Experts of a small language model.
Experts: 24 experts in each of 19 layers, 1 pick a token.
Below are experts of layer 10 (counted from 0) of a mixture-of-experts language model. Rows are named router (the router's row for the expert), down (a neuron's output weights, with its number) and show model dimensions 0-159. Each number is 128 + 24 x the weight over its row's rms, rounded and kept within 0 to 255. Numbers have three digits each.
After each expert's rows: "comes before" lists some tokens at least twice as common just after its tokens as in all text. This comes from a sample of Wikipedia text that the model never trained on. Tokens count by the router's weight.

# expert 0
router:085159134151095119146145097116149115153142154129125139125155138150129143149135146099119078122131132127116150181158154099142126113121161153100072106098124125105122129120128181151118124151150165146126107142127111151079130137177146170129117100146164144153108097087080088105160100131163155140124139078146139116088172142126141125155120147150168142158150147180113091132132157154132166145143105133121117100121116118113144107118147128145138151164116173093131143100130167111120166154148142
down0:148132084110160134133152120141125163109132122093139092155160094091119173143149130156092106135124107161119085117079105148160062065128111137098160114134120154105106142118160110161117070136162091155125144101097136139130140143155128164113160102142106114113082100127093132117134111144115135181127115150136136151163138109134129115141135138153092126132109110132154128125109143174114117151094114158140120135108150117138114123154093064130157117099128154161117100103121137101136121115087136
down1:103088173153133120143177152149133119172116148111150159118149141136100146115137161125161129117150110123143147130121106150116094134126122098098181098139138121107149141126143083115121133136098092131130127113146113138157133091128063091123113149170131114074149150145105137117090070128146117159129056088092139113120147128103102154132133096136140153139154156141117163118134125088160121087136110145127148126116116106139172085095101121094123098131113171132105114146134148093157155136121146
down2:106129135142125123118103129116134143124151130096096136112172100145129126110169126128145163105100117112110137077123151140144095112145102137155117086122091099092112123159108164131123085089078172142093124092123133136118162148110095104159132132119128156120131111151146100112100161161132100161145111127138129118134093097117175127133113157086082152125137120137164131098138113103155106107157095091142072124089140098104101150134098104049131114112117089096132132117118122107119150104114102
down3:063159116158148141113177136138109114113127162148155129104134172101161138154086130138113111150091136124103129137112113123170126135131140116099146158128136136079153159136133125103106118152136144125122119080156145114141091116107144115111171147127130156141167147140103131129098134129103129133169126132189130117170169132168172153112162109109091152148138140151158132136111155146127152139116097124155116109125113137110126099090103084152123116139124136119102106136100129167140079178200120
comes before: " ", "\n", " D", " N", " S", " C"

# expert 2
router:089146127145127123111094113142103113123173094083134143141134115159103119065114112105147149106161123112132128130157105092133098126121133126156078095112103106138111101114145123137138108120129112097140090123111113108082179111106144164145173152108115073106142113127103140165155175097108115147111139092135124162128144143114097103116145127076136100124133112111079092110080133117131105147088141087180138141081136105135150119142143168128116154130128164126114152119160156113138143122160140
down0:138114142144133123076095141191131113142129174130119059126170128107128100124152131158134104092094104132182145126132120143107125162110126133126136115086118143158136127140133149100094176097140105153152179151115113098124111131116149090131107128105148147098133122137126170097206127142147127107150090133129127120151140128125126166119114149145123097111151128146115124154084154130136128160113104108115156139140089168086164110115119139116121133130154076114182105086121140144092123136141138
down1:166138125091154109128166136134157092140131124096107080151095175126159110125128099122134153107147089114141129113150097128104147115118153108119124123141168125080107139176115166140108119150132119131119141105051142154115093108113131134113117128105089160106174152112110106134168096164120150121097126078127157063113114134150113099154135104106123126166115149141108123127098136133125092117112083120120156129114141118117144125133133164113087106181148126168129137149083082128127134104136137
down2:111077165084104166124152103140162100114101127183173096099103105120106152149154137172158136129129131147146090107153136153119134154127125142102138138131093120150144150110160094129164161082144079163137139160163075103148103143151124140106119105104140114122145108128145115120118103132122099154135142155124119166122127130141127113141094138141104130103087116106114148137165169160131143124126106131110122152102149147129164126110183097094161169094160133106136098140120154156126161155140161
down3:132090150128095121159119117125155112172171112119115148144105164142097131096119115140169134149097124158114133094152143139140111082171158092154167113106098100118094140135153104087096128120172177098151162126138125080153105108107111125132103126151127130102152140129140104098153148138137121093127158113154115133190131109105118111105102180168092134143156120086143115138076118141133101154171157141144136134110144140143119142121128119124129115125087109148120098144104090153132135075116106
comes before: " the", " a", " be", " his", " been", " an"

# expert 9
router:151149177167162126126095120142136118123098147159098145099101142154115111146099135150116134168091135096115152132155141157118124086109136157149115134129159112167110122171066146119140112100130131144130163129160116143134141156125106128171149129142168151070099098113107120113118148154100141148109194141156137123112123148132101157130126143141119081133125145126089121147117122091172110146172135113094125100162099118142152085072121100117124107116105154134127114128149115091115169174129136
down0:121129115095129117122121086141120125171106140138115123157155153142163162139141097140169171142137081114107110176134164116128119162148139147133140150133097141205127122126119124133157127132157172132166108111126092123162144137137155112126124118180137132137158139151144112092145161158153121116160165101155112150143108113109117131155174120154146125127112154144142170115103113153136126120100096143146130137143120115159091193149067117163124142109106126149092143088115123119186145132117093
down1:113123129129155138125141140139121136146120133147109138144149152133114119159175123137143177171130143160079100172120154104147134108148159159142149123143132173170113108150171100121134147098119107142138088145113155159125075126043130144111129149138121128115112126170091127131134135111139133113111122090079100141132170140097139116155118124148135112151112119092080135102182104109111090106156120129128171155074150128082159115124116119139118076128109112115136131139136128129115119170145170
down2:131136080120136166098118136108083129151124121099089133083162139092114100102101144151120161097102116126101158128124118113163133126144111150147131116135111142143124107145138120108153120149188102176108103122143132134097145113152161134125119120147118099135158152135133142167115166149167165153129168129127123138128127094135123136131165167081157143115148157117154134133132148137146137126121094121101095097092103142149127178121126067101083116156150124150139104144115160164124196127091077
down3:123109129102117113121088128124130086113143131172107156053157149169152114112136141136158114112117125162095127135120085134128156131176096102095114137136116133083134170093132078072129165114129076085173114063119148121140115117126082166125134117113113134151133124108081127119102108118086124111126140114104107127126096169129143152129152107116108135141142136061169142125111133146116138116134083131115149137168111125095112133136156130135122127163152112163111127149122125130133109099125138
comes before: " |", "\n", " and", " (", " is", " —"

# expert 8
router:157149146147102103119095084139166116171164144122113136081129139131142126162122095151115111182098146122131140134130152170125120144095152158102150088136133139135173099123131149133124157097132120116160154128157094108125148149120091140085141150162142150109099093107136097116116136163128127134137107115112085161168120147132152111130133136109134109149138087146111109141153102137161129145165154153109139132150121117140078073123128145150117132124133199153173180131134108120086174093143129
down0:118100112119116122097135117161106100108173121147106122110105157124154130124148179147156106155127147151109093114148145142113132119150121127040160158132090079151094151118150096126124096129097071174151097135142113117137116103110150143098110096102129139112114125140135102136137063135115084147156144140151099122120108145146115142128133140209115119115114123131110110127148117113138132111124089102125137117174155126136135176141106149121102156151102122120102181104155115128154153122126101
down1:147113152116101163169154089145136114136115157138139160155116178113103119148162165108115116152110147125115113150114154141132105154110170097131113161163115143104119158128194094112144116091159117155091155115153138157151141119130117094133114107103157154127111157138113104112136101125150081163127143110152111134126116139111137142114193140129127128089126147133098141123137129095171157140149103190149164095124153106123129123138090115165120142104115136129150142052148118151083148133122145
down2:113093158111112159119126117101088111152152136125128115164131142090143093127133113181085128144130119082144136161113124142189100129152123180136120111147153126095171195112141133165124111107133109134149130110143149175186093155135144160134145165123137137133150117130152184128102110145156126158125135111115133091102123176128157123144103086120111141104117132111132171161145131135158141114140118100138115156135141172134129133134126155092078142105110107144147073150139156101124112119131149
down3:119137113134058112130150133127133097136082139119138094127146117116110120131137140176137179119076129103124114134098098119126144146129137101129132113119171096135123174153156107093136136133112143112088127110085142147139142162124105103118111127138078127093151129196093160137141104110121148113114107105095128147106124145129125082139150079134150121087153150135104165154096154143149122117135124116122105077118112130172128146061121127109136139149157106146143121186084125139108145100101111
comes before: "\n", " The", "0", "5", " He", " In"

# expert 16
router:131157141158138157171132163119165103164101083122156130119109172140164119104135163129117115129126139146134091104135133093139119129137164080140143143115161107123146139144169126149132180130122111135102177100122158146130099146135180100152103157115126099104142140147151135132120137150104103105136116122105104150137162120122111148128105113149128129097142112094167081111142118160113137139084126111181189179115161168095127077128129099133112117095087135142105100147130128098142092115132151
down0:116134123113130083076096131181120133112121156101089145088161111150065116125121121145178167114147118136122137124128085108139119113112073138110136116102091161133140148168135112138118123094106100141126143105145106166120093073108099105150137130148105135151122123137168156113161120147121156128115079107125127113134122127139148147114144136156152138105114141077132111184108118097148137130120102157148163076122112096087134089126128144125109095116140164121137138155159109090134180123123120
down1:159087165134121133088108117147121179099074102109132157128159111147103093127089182146132186135117120129091137115108103133134137107140137114165096117121127157123150108114122126122149099111143121139098128134079128122088128096115161084143138144110145106125129141124142221121135099158085144150105136110107140123146139166114102072118152143103123133150149127116148165136129141192128125108154135165130098121124136132122091141146105135098142125154151154132083114105147115121119147093155140
down2:127148096113132119109113148127074116114155154103120140128130095078116129132136121133125094113157125137160115095142120139139090115095175129101097174135124154148149144062126156152166119125115128130159123122156120057099116174112110124176102112128075153151089136113124168126113148108142110140109146121122095154082120166144127125151095161160114080099141102166164135102170137137148129148132126151133142157075142141136135109120110143148129134151142099130148157159139135159123165139102143
down3:130118132138163121093159136137171081129150133103127123167152169109108123152125126100137160132133103141099110140138149140097136123124134122156117106120119147085085145133164078127104178059097081151120149136172125125140123187128135106121166097111153150121084124146143146115133117098141127149105152174080114133092126121117110141119124137149121203132130149086108137122118163145152132121098103111122108126136164164169112134164147138113132094144171118168132102092121127109109125127127119
comes before: " of", " to", "ed", " in", " by", "ing"

# expert 4
router:122137119164111149174144128145099156082071133126153101106151154126137132107112137129101148137114114172166154150084117127110125122115095143129147109129132134112151156131102120134152133117125111151129166135121137116105118118144134096087121101093102130150106148123144115118162139121153181119150140140114113161110086134098082129141159132142142113158101108126107143143121150122071159111129155167112112089111169126129103174118087180101106104121119084193073116139110155122111166109101101
down0:125129136116166124147083107114146134119074129091152074142119149110164122113179120072119136125122137096108143130137113138110145124086116140134161111157139113143103160121108152140108110089172172108159138124185174156136114128138140129129161127185123114125122147179138138145129124150128183099112125146114095138102101165147141109096076109138157119129158118113159120142161133120114128103146143123139138150124131108162130105127142127112138130182133177104149143174123131159163166151161118
down1:151110154152174152119136088127138118116089126091140115120117143133115103144120147095166113134122150111174146125153098111124114154096133115133141141106115150144158140139150185124085089171138139090148130118121147142167175144102188076159091133116133150096120173131086122133117099142156118180157130132154096124122137108143089113112109084128115115152106103137128117129124068097108111125109151142135111135122122091104133146141093091155109123107153145121142183138140113122125171152153103
down2:140100163127127159120108098100146115098110137159113125167094129091130184144102148121113123145137139122161161122134103063099107127090149106134123136107138120113151154107134192150085163129159097151131134145122139127086163116108076092095116120149100149140112130147116166096138134154125131091106099123132117108136109121142104096102131165137162113146132100114110146129144141169119125109144127110113088103122102095133160123155131128078157152168125135139120164108125111136058104137159088
down3:133158146078093082162166106166121161135151102123082164153161170108137119100135134117094153132108143146189131085150142121163117148146152133112141175104135180126093145165138112106134128156152159116136124137162114154160113145114177120154106118158108150162142141135123088096119130165107125116134160177165111132128131121148111096111133146117131140108140162123101116149108146088137124082177125144102116110119111150164108124160139130144148136140150129125121119105119152134118145084137085
comes before: " |", "0", ".", "–", "5", "8"

# expert 20
router:123130120110194087086118127115109078095085114139109112118156141112123101169099085169130140170124126101134148114087141133160132129177124135129148152161134129095138106146131172107129121145137108149151147118162149123105138118115126088154110109055125114110147112128135151118139102122175101133130142156115120134133154099152147135149119129143092136112151114114087076133117143124138140118156108081170104109098125112085148142094122120162147130157112175079124107103171141145107122147117138
down0:112110168146113131104114151165139116134136090117158120090194140126116111148106131165139074123123171165140095130165126105142124101115136131097122085131102185115125162101099130124126127122134161136151147120135149153106107145129101122154134138151086147105133083103132159150128173130099151144140093130157162070165150087137141108131083118135121145145127084124172121107181099173143088143152109130145154112154122146154120134099111165129114091114133108111146124134133091134103123126106115
down1:116168072116115113141165128145114111145148125104094144174129132131144129166153129127176126132124116157130149106115084089147110128120160108119101091147157166165155156129110083122173100104122129122148177128120106156153163109120115133185108120105147159158143149097110118140127139116092125140196123105092131126126132132078117126152077150122112113116146084079149136113107100125130117163146147137137142142123103097093138094136131124136154164138133125094108106134161117129082139138173132
down2:156132126137088115114145089128114130081156132123161178129094109086151122158120107134137135102170183087128104102144112134098119142123152153104172124117103152079138121135125122101157145135116099135105133136113131126109131163161145129142138147157150154164123077131119175129171061135133132101158153117160165144121086174118137107134093159097105143142147091144113133122127120107165149148138175149133092098128127129159125122131139129098139137127147161122149152155162089076131131131110112
down3:131123135102133112163134189092134157133150167105100165131114159150181103119103140066120148140127162131119113145101080085181170115101117158116138134143136095166096132128160120151152159126130130116153124140112085151133160135162119126117132135110130145133132094085108174111107158121125087148148115109142124118112146138111121126143145147078088179117113122106131126129163142136134094139122084126146150062107147111134150134144106103090143122118151120106103131129090109163096119127101147
comes before: ",", ".", " of", " and", " in", "hip"

# expert 12
router:112137108144095135111135137157107124105112119143105111153125150087152154128130177149145133097103152142120112151133093185125168143092121127134112165138157134102079150128172114140116120161058146107112095129112171132164117121149147107151153129113117132104152148104132117132140133119126113124106122119120097156080124077132105154105104134107170099121124171174125142077138119109103104107126133128064135134112113138165101102143133169139157126109128092121156117135153089129123071175130132
down0:092116088166128121117176114128139066126113125108138146124149147144127088146119137111135154108121150112124130131126133142152145125126104109091084126141094146125143141116104102107133126107150112125124113074165117179112164132111150105151103120134091096145112123142134114147129140148134128091094125080125120176103120137110160147100122133150129144117156135127138143122195153134079144153129107170160097107152163145140188163110157122141100139084148177152087124131148188128124114132091151
down1:112135155146108114138124144129133093169099098134145152085139106193153186095118124101121104122084105112097133138150120121121189101094096140107138126133167127127093130090142094142089110125147152120151117146150132130131159100134132104153087119120069131089147101149155152153114105095135145091093121130135148164166136135108108133109133123106122126155140121174123106157121181133096113134079138124162124137160132121187158116138135132113152110118143092120100127169140155125097123127133104
down2:088160154183135157146095099117153126127113160131160173132140142174125161191099129120124128142167151112156130128130121123155143119128127134098143170091098087134098120093131107117104135111100119121160121100138119130072126105135164135169110082143157109136097104166122100136139092128122101117106079134143150157157124155096119121165150149096138127132108098125157121111143086126120103111093128105094114153122107111098129146147177104159073155117136158124143114087110118112145139120140115
down3:179109132120119149157122139142106155069100107125135096139129108086162099129152186142131122123100132157102160125122149075140118153122083130107126123113123106133124162097152138135117151136101093098124096167147129158137151131122133137128122122061168123130123129146130125143109127160141118152100129127099118147114104061139138110155124109148132133138149192165144164163131125132129117141129103102096131155158130146188109137147136133135163125149156159183094193125147139133119131131128091
comes before: "s", " of", "ed", "ing", ",", " and"